Weights of a small mixture-of-experts language model, trained from scratch on English Wikipedia.
Experts: 24 experts in each of 8 layers, 4 picks a token, a softmax router, a shared expert of 64 neurons.
Training: a variant of Muon for the experts, 218M tokens.
Below are experts of layer 5 (counted from 0) of a mixture-of-experts language model. Rows are named router (the router's row for the expert), gate (a neuron's input weights, with its number), up (a neuron's input weights, with its number) and show model dimensions 0-127. Each number is 128 + 24 x the weight over its row's rms, rounded and kept within 0 to 255. Numbers have three digits each.
Before each expert's rows: "gets" lists some tokens that make up at least twice as much of what it gets as of all text; "mostly gets" lists some tokens that are sent to it at least half of the time. This comes from a sample of Wikipedia text that the model never trained on. Tokens count by the router's weight.

# expert 18
gets: " L", " l", "on", "er", " Mar", "ay"
mostly gets: " L", " Mar", " l", " stud", " ass", " art"
router:159112163120121127129139135121110173092132141144127130131145097194133146104076107132080131103176097101127124112129094146087094099138121166125144115136196098157131131110164125140126114142131137109126152130156133100148100081139145182121133116135147110117110096144113139135093121117176166112107177183132123131121135108132141096130116137124133125142108096143136160067119116103139157121123
gate1:127096108113088047092112120146113166093111148164121100117157149117092123113121133122147117116101127125125131124110093140081113083099139116112128152095109121133129119113102140155121121158132086110149149087149138134139181114161138134102098133135130127137169111149056111124147131094143127129148172117173120114120126113162113154138136094105149155118109180113158133110126118121092102120091
up1:148109123114156158167144165097135154139130083113107134152134140148084124160134138128123127122111128106117104115101132126147103143101126132096119167124126147109125119112157102115161187155104131090115083138128142122150085134152167140145142130128153129100115129114092133189145046106067162152109180167126126127164132132123113093124135104117184131125118132137132117157148117132160128106127
gate2:153117111090110176128130130076142079092144133079151155135100157130116125135096118150182151116096101172150141124159148118105145153144117151134113102103140134094134137107167115162096100101109127140146116165133149125141133146138149145094108171127090142114095110193122105140105123132132119093125132102101155121154144105152104139123083117124123144109070161133112090127121131139154126092115
up2:085127144113135151144174115140123134191149164148121122131163138115131110147107159117110094104134152085110117082130122119121134135136144103091144183154142114160128157140169135126164147129140091128098101136118156143081086158110084153115152123100133141127134133118124138142130098116118138147129092138139086085076131117130108125120116146141157118188090130135191125150144163140099110137152
gate3:142126140138155133157091103133124122116120111145094148119122108118152146149133114134150122142124097143142143126148176119193165175129131093122155142070133112125098130130127089162097171136083160085098120134119082116115147114185112161115139113120120145115129115087135153130134152125143130116160126153152172130132118097060113129093129119149144100087111115117174133124169096135164146122139
up3:121146109077119139112105113139120147082133121110116144131118112128100138121082126154131118156130154099128095132127170124111075104101103118181118133122103087123122113117140134131184134144104151135103109115129083189134081146088175131144095135160174133115155146128156096112127110129147137135167154160109107119092121187144114135174105158137131126158133151134159152129107133154150152110118
gate4:126099144185156151143135162105118211100153130172131141121159096125119135123103132134125143109151115108126086142143119095133087102108122128138116122199173112116135113114144096141144164102131107168128114115102132112162124166148128144127145100121102138170137119112133131162138135158113130123117081114186145165120087116103087129110126124126108148150084123122129089136152135113113101120102
up4:139110098105124131130153133114125110128120147125104107133123092133118114163083125108128190140155143074133152091120093124142093122157079177049142101103124145119132122134173127104105146098125141137119148109132144133131147110093149093108136136117134124145122132151128119107128144133114092160107121171104142132074104140092138142112093190134152090133089137162096113127162108147159140110123
gate5:134123140106103140113182145143148132117165119138114143133170161146107108059110107115111161112118079129095152115148109177137118149164120164141157135139126115133130165120100126154127175121117153172138173138121094118123140129167119117103105142076123122122147122111140141126124077128119121126116138121106129165213150146116133097129191122122119106146137105108122148087118094140144144128122
up5:118129137173131111146111129128169106089156162111134129096102086123188138087151090127127114106167081147137115105153121097141136166126131147123089126155144132128089116094146169104136059117127129116127152092149112136116161128116179133134120111122089115075131155168123139126141120097145145138130090140175125129109124117111101135115159109126140125107112122185128145134154128173119159119113
gate6:150178161142115118104127162121145131108087166080153131179157138112141100149137115134111133131109146151120127114136143123123125118128115152177134121116141130091153142108104106110160086164114135105140093159163110097129106160114103140140132112117136166143158126118163150142155152142134111127075116123150166101081122150169113108113149148078165084133158131149137152098084147113150137090094
up6:124123108134140137113161072149109125172109116128083121172130136147130119157125139149139152139083156139081129106068120151126126125142161106120104113118106104113160154112095139123136122125120118130105142121116132120108092102133104090122109143164189108136115104159137128098122114123083140136168166140180131137055177123118109105171124116103119110111117123143157138103105125074132125153148
gate7:110117143118134150150145130108157118119079099122098099155099165149144110118123187099140129167143152170097155141141148109108144127105109147104115115122125132110168119154140118125178137136145121143132145192133125091116164089139131139086131182127125153146140168107113136175130138098133120140118121133152130083176144149134095109165106099097094152137106153149093154138130096111161090132123
up7:136120121137119141142160209118130147129071152152117193115159128127130170109128123112081143143173128118124098099121160078144156118132154130119134074106111092125080099092125166107143150153177126105123099144147123150091181108098138158147148138127120133139129135149137099114151133105148106094102156138103156138120154116143126125140114156151127153101104109145113118157135122132159125111125
gate8:160141116133118114135164144104116177109129142116116155147160119166127191139139142137106120120127128120116088126140133154097082136095152110111107161145144146143138115165086123108103122127124157145142090115153115151099164130216169099141150133133088153140141164133077141134107133143123136178143140158136106151106108113167156145157116124087133102096138111145148113111109145130137094132165
up8:111131113129116115086130099126088112176197095111114133108110141139133088151127130111144144126117111120138119103077133127088165143152118114111141112090143149122085129105100155127125111147160105145103149107071138189136124159085138095162111107125152146109130142097121156128123165171095132119128161116124145113149145149154088157117143169102141100135127141165139168133092101116148129150146

# expert 10
gets: "\n", "==", "===", "ri", " ==", " ==="
mostly gets: "\n", "==", "===", "\n ", " ==", " ent"
router:139124131096115124131144128082140104195118103119121140150115147130151134122144110152106120086152111150172124143132078158134148138157119138098129129132159105152141119100194170113111122124113107137129158134105145150101104128112147208104116125084101150144077156122146128154117092092107134105150131139120148131093153132151096089114095121129125177167141109157137091114157129133116127143113
gate21:161153141110106156140126157104089169137116116124116174144118132099113103132120151085121117137147107067128123164158116167118108148133120169100133131146101136140146111137103113156153127136159097079190106104108105153111079134128108149124149097135161115148122125123109105141094129161098104096090113072134161156124163100155137130145126154132100086137101112095117113163143108115122149137110
up21:156137125142140109126147121111127101103195125146080172147148117145123130111137091154107142129137111088084139149098142173117123121116123126130143129090180165111158127102147169072129152124090144119106151106095120082133131112137128162096138091166118098138127087098159124120095129145120120120144163091127144110115176163128133139151127110168130104102098155123102117128112155087132158142124
gate22:113145095132133121081125107084138094134112167138145129172176127092165107108113110137083118109145125101163137142118129171155110146110093148151114117148107105140158168075088130125122105116130145151124164110108131087102119144145118109144129160093137129117148132127148078138126153100064083124105148103111174079132138145115124091117137139125118093150104127132167144092110125141136112133146
up22:123098119116126111078153117148124087114145157123155114119125128089080129148135112113154091134134110159133156128117113074175104146131150110115134121130144124087117100143115199121115091087157132070131110122151138133161131128093142068120135080117141102144093153159155140122163155127117147139123121173126107119102114104094098139126148143159143160143138088084107124129115151127157127133116
gate23:144087111133152074166086127124165141162126132132129129112120147158122129120092173098154127129131058142123110132145110168109114089156135130119117133127152115138140134163134163125091178081108150138134142151105097135125111170116112116122079142133158112158101095119150119158122151112117102141148131167138115122125096099141115126134062155093104114148105127148123151142132149086153153170118
up23:146204096122101141167105126116121158118151090112148120138115127140168152163161154162131096143107129147128138146116127089141184141115107130117113166154133116154099106162113083137125116166117115122153135135164110153110140153144108126131106144205098108127097086088128144166104091099122146117130113119109142130125155124116145154105138119147102126104102096142122123130142106125151175158166
gate24:155142150141117123121133127142101118154152144139086172163116133095142167155139161121166131095112083159182089164144184137175138133105119128141104107134104150158114124133089107106141130134105098094162134133103116093108170145147094114129134076099114132110096110127141101107115136099131124134101103115141117129159125138129116131143168141134124089133123098073079127089129138125101095160134
up24:143122132102143154105128112125130169120108119124148121093129092124140146152071099115094122166151103133143117150179176103157112142167157140110133095149154109115142131123133159132125134126153164136139095097125144112136137084111152117136126110128148161082174096114085131126137096138094144111141141158109154105107068093133163133128160119171112147101145126136132100138059116113120115131173
gate25:104120165115167101161143107153107139077148146160132179123143125137120116121087110147120129150114119104144134089115124099131117125074121155146133148096094079135083118084165114147131125100142110103153158116164109124127123097110120117124179141109083108102182140125155137163149134132158111138129147157162106151126113120145120140163152157174144130155126184115146139084105134117142131107123
up25:131144187126126124108159113108133130131108113114113141161132127156136105095105118114159092139165090197117148099146147130123165108139138102134162103161101118107122189166127140157133111113106119095164109141160134136175112169103119066151103103179144122176123076100133102117097156117110150101142119131111126121150120126118118137132122127107122134118153098123128094174162121127136150119122
gate26:130077126158131138109141128099131121139094122083124069144131128110111116132175106094120147071141119127118166133120133112186158110129115128137136162156119153120159150104108076119167111133133133146098114141132137125117127130139135128174110150126147137128165135116171138073119141152094093134104126114161155129098131113155136144094072127107090159138121069155137115110169104152162112120120
up26:144117118132112116138130147130133106129190139148110119125129115138154143146126095127151128129172105123115076109116067137137103118086123128094127110141119143152102137156145161096164154117174107119103134143124121118120129122119147125113176133154111104196170138107093155166119116146125176174092118155109168136092115153111101130148120096145129125131147172152174092109129152106136086115152
gate27:156106151152111086164118112079167080117164139118109136161123158142115129101102143113114103108059090154143154146161133154105109150153156086124152147094156126104118132160113147134133127166114141089115163143116132091122136131154156170140131132102127116152147160162102153107120113106124154145150112123130122119086158095108127152162110087096131140120122164101143101076136131143143141110111
up27:140120177150109143079134149136139121105114119104114163129161137111138103116111094128120119111127103153125171142152105146168141157143121126124139120094101153120106137177106160165126098127141118150172161136142127127091156119144146128149136129133090135137125086118133139130174088148091104119131128105106167112110119082152164173146112090119165118113186116148155089136136152145189131090109
gate28:150045118114128116125114125147154083123090132150139178126143102093180107140170124141122089119122121143123133135159116155096059140140160142153094110164157128128136174157133118149140120121139114133091105120150153140141108142144124099106108121141108154163105106146119119135104087134148151127150148147122117121114135148106065111124149071169083158127139118125113129111145153129150122131148
up28:111095130123140114136132114076123122159135107117114097132131168117159128118115106156098079104157128146147107116179103132133137167131145124101132094106136099099154134150161082110176137169091140099076153126126130141113118095117152148116123123114147174118123137120117113131135136147069168121121124132107126103133184111123127124158134137169108129164075152118131123100128155184163160157121

# expert 0
gets: "k", "an", "ard", "ian", "man", "ad"
mostly gets: "man", " John", "ister", " German", " William", " Award"
router:107160110164153141085135102117092175124118113172125109084104144134116129097106131130146097160118135124128130103119166137133114145122104119101110109138130104120152184156081178116146149114148107095118097127158139108097127113139097123133121161109152124136109098135117150126137143151124128149116115155135147164169136106097129163142059147076077107102077133124138160111099108156138125132159
gate1:135163163151135147095094100136128135129115168144129151144090161162098144118118102107104132136111094085125128136088129093135071142134127157107110125110073127109134087129136094116128130153175143139141144139120137137107120144137158155126138044123150117120173123134133160149127159106107081173146124100073124145157117119134161135129116136100092117137118111093167132112124108098146108134104
up1:119117114091152138124109111131113085115108112155139159148136182114171153151103102141119137099152126097178171088105147116116140128150152099104096140144126099139079115131132122122123148055152088120149104119103132127093142159112145167124082155151126166132092113104118125123135120096129111158105142092145201130092139132129099115170108111105103131127138147153126135119108103141121148122145
gate2:113153133163146138087168114189124149154144100122145124140090120088142141087148118097146152129127143094128123151117127134148132101175124145107123135093096117165151134120096103137149141066114154099164120126101096137119126140133154164094112102110176142138156118150121097110143107137129129121136105144156127108111130183119113108165106182084164113132131114148122136066150124116112112102153
up2:144161107163147150101098112095130120126145118106104125124110142137160092114120157149164121168101120186126134134113132102138129116122173120138082110096095136159137152107138106116116124142137110142117129110103142103158120131089141142152108110156106118094184113151159099117181098126173100141100129118138109119113101125135216145091155121169091130129166098166114123142125125148121143114128
gate3:139109106142100101083150129139109153080118093131142120102081140129146107113162142183123143146120114134109111090119152150124104100137115142160143167095122158098171120131091099136116147140113175090147132122143185074099107123102105158135123110124140125111170139153126126148099119149115155141127138113166117103143118156102132125155151163125165129192103120097134146140116125078100121131147
up3:152119130124159109162163107152119105151154134101123085130108078131134105089154126101142162179064099148150131152149129147141135146135139148163112132110134130155159143177096128129089105111130144127180096167127139132120146101130145109104150135124133130134128183078113131103109084124130143107151096152105101102125137166115115141105078122091102106125106084117129116092126099134108109140115
gate4:115101163107131174109142115072158121099087103136142179129087118157185132113104139096075110099145099147133104129121087110135089093137141094130131090079185134145139161176109127122151136136147134126150164112118130092077145150118110118149106126159125130121154126112172124134135114146086128130135139150155138125144154146130167133115106118140137144154113124094145126107108114138150138098100
up4:120146156082098121121153153121125182120159129169185113189142134127117113168092109127107110099106201109157133078145122137152118092153156121101097137138116163107117139128123113122129136153152143131102122114157148151108116156144107119154154149103114151128136123056103146134093161115077103134113135124112085136126142143114099137124141139113112131151140110112134091148161095141155135122140
gate5:120115175118144135171161151159120153138151140122090134116141152124106142169137141167120104137152108137121160171150166147124133117118130158120108153112116089079142123136150136127153113145132104173169137077106125177133103124132140147120151113129100077149113120107096169134113106160076123073158123154130126099137123064146116148113150117137146144150148086161145144132101085139134129118124
up5:193111150122109124133137153171138115085110164118148120114112143094089090124127099118110174096115111173112126143124128082153131143096128119121163100156085118134129137174093118159136160102158104155184108091134123135135191114102144159110135148080123114099114119121083146146122107149141134156146151116114109117148130116117127134117128097133138155141135157107169100153143135144153103128099
gate6:130145131165107189124107127131137145149139116146138086169162148167098147107112131126131113107140058144124122112139103140087113109115123147082117141107148157127169096089137132127160169106129107134118118108159157108116106102137103112125106148171177129124137104152146112099124144118125144112144119097113125172119121148114195106117169132093175148108136152158115085122152092131122104136122
up6:093101164121173102126104157109129141104135152148124118129185153151104092117125150130109122117125211129137137101111111160112141122137166157122071124128116147123160162131154133144167131116098093111113143088086160143130102175150151123141172108174119129111186081111147122141129122129150145158124156133177108124121117143138114123140073113131111120100125118138133124114127143118149125146158
gate7:132110167090148154127154106152090157136134147120102146121096123133132083096098128182147118121165153116100112112119134117091132149133118144043091115126127144106159104126094105112106135072155116127125099117177130155150154110156146094111133128159132138143119101126135119139141153132151171125121143155096087134110115168108103102094098105152091144126134142135146112131124074148112126161110
up7:103098131106110079086101121174108125118120133137138144120112089197124105106137111114145137139119131168159115115099130101144134143126151127136139116096145133149133107098096113120146092137154126103099109142145075114093176126091140079091104138120104158132112154135147125143176146103130104146120120138143142104161079127114147134134112113123108067130119123137150119074102101169099116165101
gate8:141118131141126120102120105089119166128157124137087128140150142120096138109090102080108152059131144133138104126103126109144110143169126096134139097114134144147196143161122141113101108114118158153119134139099121112114124154124144119102128149159118143129117116149144069126151089138106107088127097123107103107147138170124142166074085153146059129115116163133139133107112075125121131156118
up8:116137080130148119119081112142147112122113110101107125126128111145145123158126155099129112193148111099101132122184154108153124115140137114134091155133163109150102150103154127103137137110119117128136119131160079109124180145125123126120080112148150147132172119146156127091135145136144144150140103114106116141094131147065119122154128099099109120069119127129074185145134110149101177093135

# expert 11
gets: ".", "s.", "y", ").", " =", "ist"
mostly gets: ".", "s.", ").", " =", "es.", "y."
router:148128143155127153104124104104086131124170151108121098094084112134157128139138141139111134111100091124136130152162173073158158116144173101142112132125109080115098125115127162101145070160122120133102145126113140159141121128081153142125097133078161155105148123093119111125110191137140114157085117104114122127169127131112139132125152132151135110133111132103153102147135136115140191114169
gate1:116145101105152116139148120182116106138116123086152166116116157106099167136117143124095125156100131123147141118150150086157135100130116119111149103144148135113144137119097160138120135121144078159079135163080172127099133145107110152158137131132149123117109123089119140143130127104127101121109113056115134109150102156131118147097170154078178117142152084121105180123109114121134154121083
up1:148089131116141115105088139117112146114102148188151097156137105089110189147116145126144127124157109124153129117193106109175126148122122098154146068116111145157145133107121127112121104146086122132123121107146115090116153155142139120090169107119067100096151121153102137120100140096134123159115127117146153138135135103064186105109108120156106128101099129109126130137145122114131124110123
gate2:162132103138128129109112135079095133135113129185151086128143111179139116140192085117135119087096094124146089161117156094120128098137141151135104092093140137171130132130126183120085116140146155126140110169112126108094137124109155152134139149140105103087132161116135124165128096101095129146104144119127097169105094096099122113149084106124143108144101118153142124117155124159111126135129
up2:097131109141153119095125119105123170136120112122152136119188178159105099104140134107140132111139127098119109109118161096176138145151112149145100074109123098152163139118156157108150130153140119105079122138118144107105150168150130098139110132113170148155134114100124102123083118141139143130094100146136130161126099147134144094137103124161157127131108126150191152145067117109094110167153
gate3:164161073114108131101131161093117129150089140166112114145166124112126132151102120132122109071098097115103131141143091127099108152083122114137128135062100153133116125125089185133101133148144155143148104104134109150097100109115135074112102180111148129098112133104135102184114122141120127103115106102127147108141103137097104149140173130108112139101102117143110120143145108156129124159142
up3:106108113117132134109160139093119126131156123132112113100139112138115170102136113152103137150109110135170136111094174145156077164075098112134150108127113124109112137139127058156136141132124101146146146101149088158142089126150170133139143120145132127107149168116127127116180102134109140094156146147128107116093146122169126144171164119120155119166167159131106133113107116113107111057113
gate4:133120080108142154104115128131126167130104166126089182106126121158150098145136139162155160120134102085111115127131102126159111115148139118098143131153145118121122129113141133095119132130142113102105122106144158131149103135091095136165158134121132154119113115091107164107160150160120160184122148120147143164154055121144137186112115158094123157143138120181137120097103123132110153090171
up4:135138093125177165121138128141097183123141132143144084112093133122103110092111120098119122137137110130145144151119154153139124077142122093107112162148122116151123114155111165102149120131150139140136150168111136128124123094087155148130116113074107123145121114149123092109134105114120062123171114114130156090158123108145111110135143100101174145162104120135141079149181123136091102111076
gate5:135136152135144116137127155132135085150121119125109125129116117101125137113110174112083133119124153097098085123150146120109140137154190097105159113160144146141101091111078116180141149109095126177064133121120164162105176090167157125121153110107079112088141119140136113123134153098101131106178142104127134120128151107119114134102108137152119140082078149109140107121123122129127114113130
up5:132134131121112130086150144124071104119151169125121100121097138102117137108190138135152139108082132112111141173127167108129161122137137129113115098156116151125127075119124168098101122115135150142133106153115135146102107097114148113188119111102181109121072113112159124172115143161158128089076152131145134138072122160113099108087123121145138146096121107128139145145148108106117117127119
gate6:120141148128132148171136121111116164122119148134136152117157153143158087142159120129164112147108090176078134108099108131092136122156120167103117100134138125125150127126100096112113086142146124144103181110180163078147098105101134158148123133169128157095131127094087150138114164118121146130139135114136148101135138140110131123135154051100133111147107193132153121116167113111111121128137
up6:120142088120080128130125134134121073137109148171118161143124119138144178101147130116081099131128117177117147124148123136161105120160150136115147080116174109183142143080082113102120113131088135147133104148123110135107152150104060132116129153122137142137091130155114123143113115105135195109063105121132132137129134139131174133160164136135107109114126116147154133156106108141129124115121
gate7:160144125088127112128122119155111134112160126122142129118098123094144111084140074122132145140151106151147139167086146129148083143131132156116152155130137120066116055089148170135103110118137118194121124107130133133159096121129133106140109097086095140076114150123123124160113145103130120090141142098115092108133097114108120136112165168130146166105168122154157116139143142119138166128116
up7:159135109129151153150136166144164082129133144098078109132064138113131120129103173129134135108102162123133145164120084148112158123120159121146162181122142111115103084119162101135124154111130114120122108119132164122090113121168139107145163152123148130130121106161133154109125121071136147141111160138157114121116121120118087109118161152174180143130155149124161125089082144098122127126159
gate8:146116144106132150086134117143109129152142110095117095112128175097137103132152074109120127117137130189133117114147151149144154156151115102108142044114110140138138090095155117140151130142141127127177149104136148105137147130123124143102131138098194148137111133112128142100130181174115110121156096136162137112161110092110110166120121116140092126103140105134119100119131084116136125104074
up8:113095135123116103128102136090140147135157141148112124102106136106139161107148137131103132087105144093136153148108124160145137154143155108103166137139120111126085094131137081180114104136139105135132158167128110138117120144129108112121161109170170142108132157152134080124161120174174107113106135114151150069077176139134111147130113131138092113134152094130143114122088134074117095106097

# expert 9
gets: "i", "ast", "an", "reat", "ie", " other"
mostly gets: "i", "reat", " John", "ather", " act", "ier"
router:160089152185136120069149135125110141146158113076093146171138130088136122173133122158138114140135143097118116132140131126163143093104136116126140126110121116144107120091163149165132094140118155165129146101119146135111101146173109129095104105113140123132090175095145138111126156116090145109136148164181133132122114104101126138104120155125145081170118083120137154137110157089157106146129
gate0:162099124131142132118101142101107085112198130134073091142137107133146130124151101156165093087099130141099103127147161114107155157109141170122153118119128114108117150111131091141100106163108143150143152124122161086152090113122117105101156113126169103126125140113117124115106147162083113181142129083127138090092098102107097115108113123135108141131148098150136123128098134177096124135117
up0:182160132097124109130145128136115153122099127119135119141103170117146101112111125138152132085145123127143129189095103111141106126128133094124141129155119124142131144143116138089076127147134125133152170144115107148126135165083166118130156183118150159150114099151105142101088114105083093091093142122112162163090138116150155102105138084157081126101117139125139134156141176115130172111138
gate1:122143110102131094118136152125132124187141113153092146124132104174128087143121095121144104161135153156165171132159121124108153127077119153068126124132142152138123114121129158170137134139106102125102126160094128084092117127102149130109113131124136149125156166090108122177108127144151102123161152106161153127115127115132100158160123163061113114115122114138092118120084078109149121143148
up1:143137156114141097129103164146169122094107149143137104115129130097141159078139117123134096179105095102128117141141124198134083154131112124125136083153121129123148126119117141106131133109156165119152136158099110153112107113137045171117162118130143131084155165089145102119145107097073112128143128159144139136137117129146100101111128129143112127134160101106132121138144172103102134113163
gate2:147115130119097200112120090159160146176149131170122160146137130107119100133130131076132122082104144128162083099112088138104090113117108180131150121116129117090142110121138129100118106146134144150141118114134122141139126137112128126102154142155134154171079183139162126098123098154140104090144138144131169129151112124139102099160110150074115108164158148130121144112122096132096118148132
up2:131139122140085106109133146122105107115089121141096147079114159101112104137130126123101134146076115115095154136124155143132156109139131140131154149181138118125089114172118076128128156129113132171149109176162104131097158106158163087105127131118081129109090153094143117144101113118103130124127123129157094118136117103086069111099147179165104104110120121125121098139145131141155091143131
gate3:091150154122117138107081129093150138094114127132108152151173138136132115117128189121059133144131134136110100104137131120114155124148111115094145159148149123140109104097154092158157139166149095144153135067118137102135117173172108137143133118154086128164125184143135112126147149108088124152123122119126165128167133128132103100126137141105139119101137093110170137118153100110127159110176
up3:093139150130167150128157100140113127124120118117144179162090142109130097111141122107110140156117125129135153074136099166160126108143085162116108179138106156125146122155141138109126145132122125095156139082133125130122178135085136121140120130144102110167116099119167090167102122102085132136145099161082096147089096109118069151130099115103131128149119115164103116129107129141092112123090
gate4:124167125113097114191176144105108149094157148116148137131170119135122132182146106110128128116142075100127107127146115105129111144157137173146139111135139119134159104138145156190107142131132120143125141173114120152130093113103164136104153086141102141091147120128095120147130120146137101090118135069106097116091146136135097103084166128196133126142142148147136129127143159116108118139131
up4:078103134111181131137117147149161111114123141082125098135144135106133078149104099125112116089122154152100143185177172139135099133129121144121158139148156116112115131165156141126157135149152102162092095104102074108169134140180134105105128114136123112152149150136128129087157110134128139133162147143130152116137162132146123160108158133145135124126132175128139185142127114138124070103129
gate5:110094071107141146134145152124152118117117129106189125143123144128090115106121118151143153144058120134147106096160170120118133101107156105154149114144123128122165122125149118115081131138129131156171158128106103132159116133146100129113134102149154114150133153090139155156100148093066137135140101131180125148171150111108095130111118134168145107128084143127130140092138098116156125106078
up5:131154112098151163089136139183121113152145116104130140114129132071128107126134179130108156156138136109162144095136141107136115168148113101119129106121128090133145163105105134127147091095154182139144140129063141149085148139129162123152125153167129114135104116096169129123095093137110134155139079104147106098151142141129100153108148150137110121140153152117105085112105093159101158153112
gate6:121161170099118114129095145123114093160102112094134148083131127100142163162155148145100105135090130115117168147119157172159148156105129096115158161147112105105116136136099116131115101144122121133103128148107116137120171112145111087127080074111116109082130136143125129147120130122161109105115126107162130121129122111153126142063131116113110111156124123064144123125142113154140156198162
up6:092127138133140106094076104164135131102108128191141158119117117091115106114133114088169147152124122145113113069114134133104156185173122103162112120093134142143122131134136098148094155137155146142106136142139135079102151134131105133166133121087097096103160109162099131128166095117131110120160156135102134099127156091118153139174118120112153149107140106107130113105107169139129110133100
gate7:121154151157105128134093090120095138094155109120147168201143102116131150162109166079125128123150134120145128107125117114138128121111119167103126112139125132094159092085106144098145138101104114106139109122124159137150108098133127140132082118157157096147098141130140096143093072114122123128138142096126137131109093111123121144063092137140168107138118147129141151154129065087128123147161
up7:210104105130131152148152128143077132102195144097100086102118138135184104122138124148135134144125099143171142141124105126135145135106161084109143128110124102109115128145126115108116089136139139108143129107125150152128152133157134106160101152167149141104115134116115185071147118100134159143118139110107135111121122128135093127165141117169124083139094141086132124165090153104140139125127

# expert 7
gets: " in", " In", "In", "The", " May", " January"
mostly gets: " May", " con", "In", " tra", " July", " August"
router:130127193063118123112150131122134122148110114109136131115136113125123126117103109121095126116171115117152173118096106134103107117202134157126139088158167127113112111147087161113121141086132142129096122134117061124157110118111115113089145107117114150124109123177109119150092143117135149116144149102128106110114103146148086132119147122088130135092143136124172165161127133133159066136111
gate1:173143146098144126104144141102141118123120133076145121112148094137115136139130072094159142153165096119141144123136104130140146107123147156166150142104142178088131117164164149128166132111128151133140109144100148111126151165125120086127162132129111101113075175133144122132112128142126153146107174113086098150108098140114166131113096138105140160154177114093113144109085134121098085136163
up1:099148172150161136169132089120126159104131124147131128136129128117128132065190134130180091145100106154121095174146131102117142127124115099138116134115126189181154163166124110124143112086100144135119082161126105147125108109162152131106135138144098085095127143121136097121108113125123128117176120130085106139108114102133132132139138095139119109132122152178164135130117139170127130089137
gate2:124129143167077105102134186125133140109109131112109183123151129121127117105158084122160124122115147124141167129129156108106107122154148103109131153154126206118129085141120147137120129153149132125153150134106129153113164111135110078134123103093122111132133141069138115123110161140147146144149125110099172149135136097167098128117147179096135141100157151189124109110101110134129089133100
up2:126156150117135133136169119184151111153120119086131124114107099112110132163144142098182165101163118139121139102115121077122127090115138132148159132114115123090111111119129111181082162138145091121116080131110133140126146134097134099134139163147093100142121135129089113144146149109106100142101143107129182109153167172114116150081104152155120132155144087081101118144108120113154140145129
gate3:116156142145151118154156109128151130099131118131113135143093139093144111104134087175137121131148109090146148127088140118106139127119095137142097109170124120105119128103060127118130151135140131150130145172111128094178096087102092107104137114122111109120181154151135124107110111122127137144152108159176110120095106164085160117119158120128117163094134125062168123150130098134095099099146
up3:105097101144133125127124112132140128148109143151072157114141127130163168138148118085125061139157158049131177122095181139128152124109088118159090162129106137170137105099141090185145070136142127077146127118095116140115098103128092140124106110136135110111100153108125110112161106146132119143136139091127125125137140130128126143129122117149113124151171123120102138141117150101122125117140
gate4:144119104133126182135115126129178147106096115141125162127093152107153102145144169119127131147144112102192174117126098110096113115141155125124164123105148118123143084129149148120139110125146129174144102170165094139160135124129117121100137161171139102173128137121120170158124066138152129120100137122144149159087126153143117141117198108100121127125105167136156147140113112147119100152115
up4:116102141120180132157084097141110107084115159151132135072140121141118161128117134156130132127135124103109135148129118104101152131129139128129097075191115088139121116167111143121102111150115105119119163086118131106191151075145109109131122150142162087119110094126151148164115119132098131119121151111098089134123134103127106135145092173158151105114096136153116166133126131152176152134150
gate5:135114147115152085152152138114159117129177095110139074131115164138147096106126095167125175095142113149109120148120112124104090148155142130062102119121134138146116145163152144140143166115121095143133096136165099141117121126145142146104158144111108115170127152149080123145115169119117108158165187153108159135138152114101093133158145094143136118136111171093104101139100127131151122109143
up5:166074132131090162127084129131130099104158124131138142118133149133149091159125168113130129147172137160117135129097179126134111136110102150162138187166153132107111124111091120152122129111103115113095153122152134111103098116094163131138124168121169181142123129172113133092150138095083111096145106142101125129100129163129150138135120100107101122146145143101087153092109083147115149122132
gate6:114170133096133096134115164137141135136152115137136136132158093142131120136106151155153096150143124112178117141084074145091136102144125112137149168089131070104126102138133119123130136106138140090140128132144110149163148170086150146096188164103101126140090102099144134164091119143153097096099121174142141105144155107133142135135109119097115123104090155096136119146141124131159091165134
up6:113081158125145144122155155154180105139123090115102155154131096141122099151127127119125121158128124104123138126083102146122133136142127122088166106095149131107148135136093149119115115136109123143154162128127128119154178108085150139139141191073098125137145133109090110103192123151140085110132176118099160149128162125161107129135135160151136113132097060115113132125165105143121129119118
gate7:121124133104110137106202110096135146152175120135137151114173123124143128114099131124086165127146118123163134165112096154135149152142114138136127127136099151125160173111126110136082161109101129126158163119101116174148104110166132113091136107080123135119121121135062148123104115119155170068170147096161110154131118124110122111131160113150111129101131134143146151136164136092142164135131
up7:111133149148111124114133143136122124124162134130136120127128078148139101140153138142082119125130124132175142155129115139107085092139112160134156133144118101108080091174129116146108145136143117121132095108112128133100105165063144114071123097112122188129133112104134157165112121147085168116094152136157167115127143137128079088141151113143074122151128148143147128096138122160097078150126
gate8:068106134136156085138095138179113095130129115094169112149094164163143161115114103162117142143120120113133109139147100140153157109163125177133147107150169129122138141131137153133093117179167148116120129147142172150129056126133094129111129147096099124136125063134118106138137100113147128077128124127091119097124131087128098110135112096130137140106129102151136113100105153131111108132136
up8:103147111113147093094104131111160124101143120074085115133127115077106096129113145169163117139157123132153095102151118140163179150108125145100107094143131134124134103136123128143136151139107143159070091129118096112155155180138125151110135122092182115113145121138135124150125106125138142126132162141126175117099111149097140161136129121086171114151128168122152172118072139138120118093122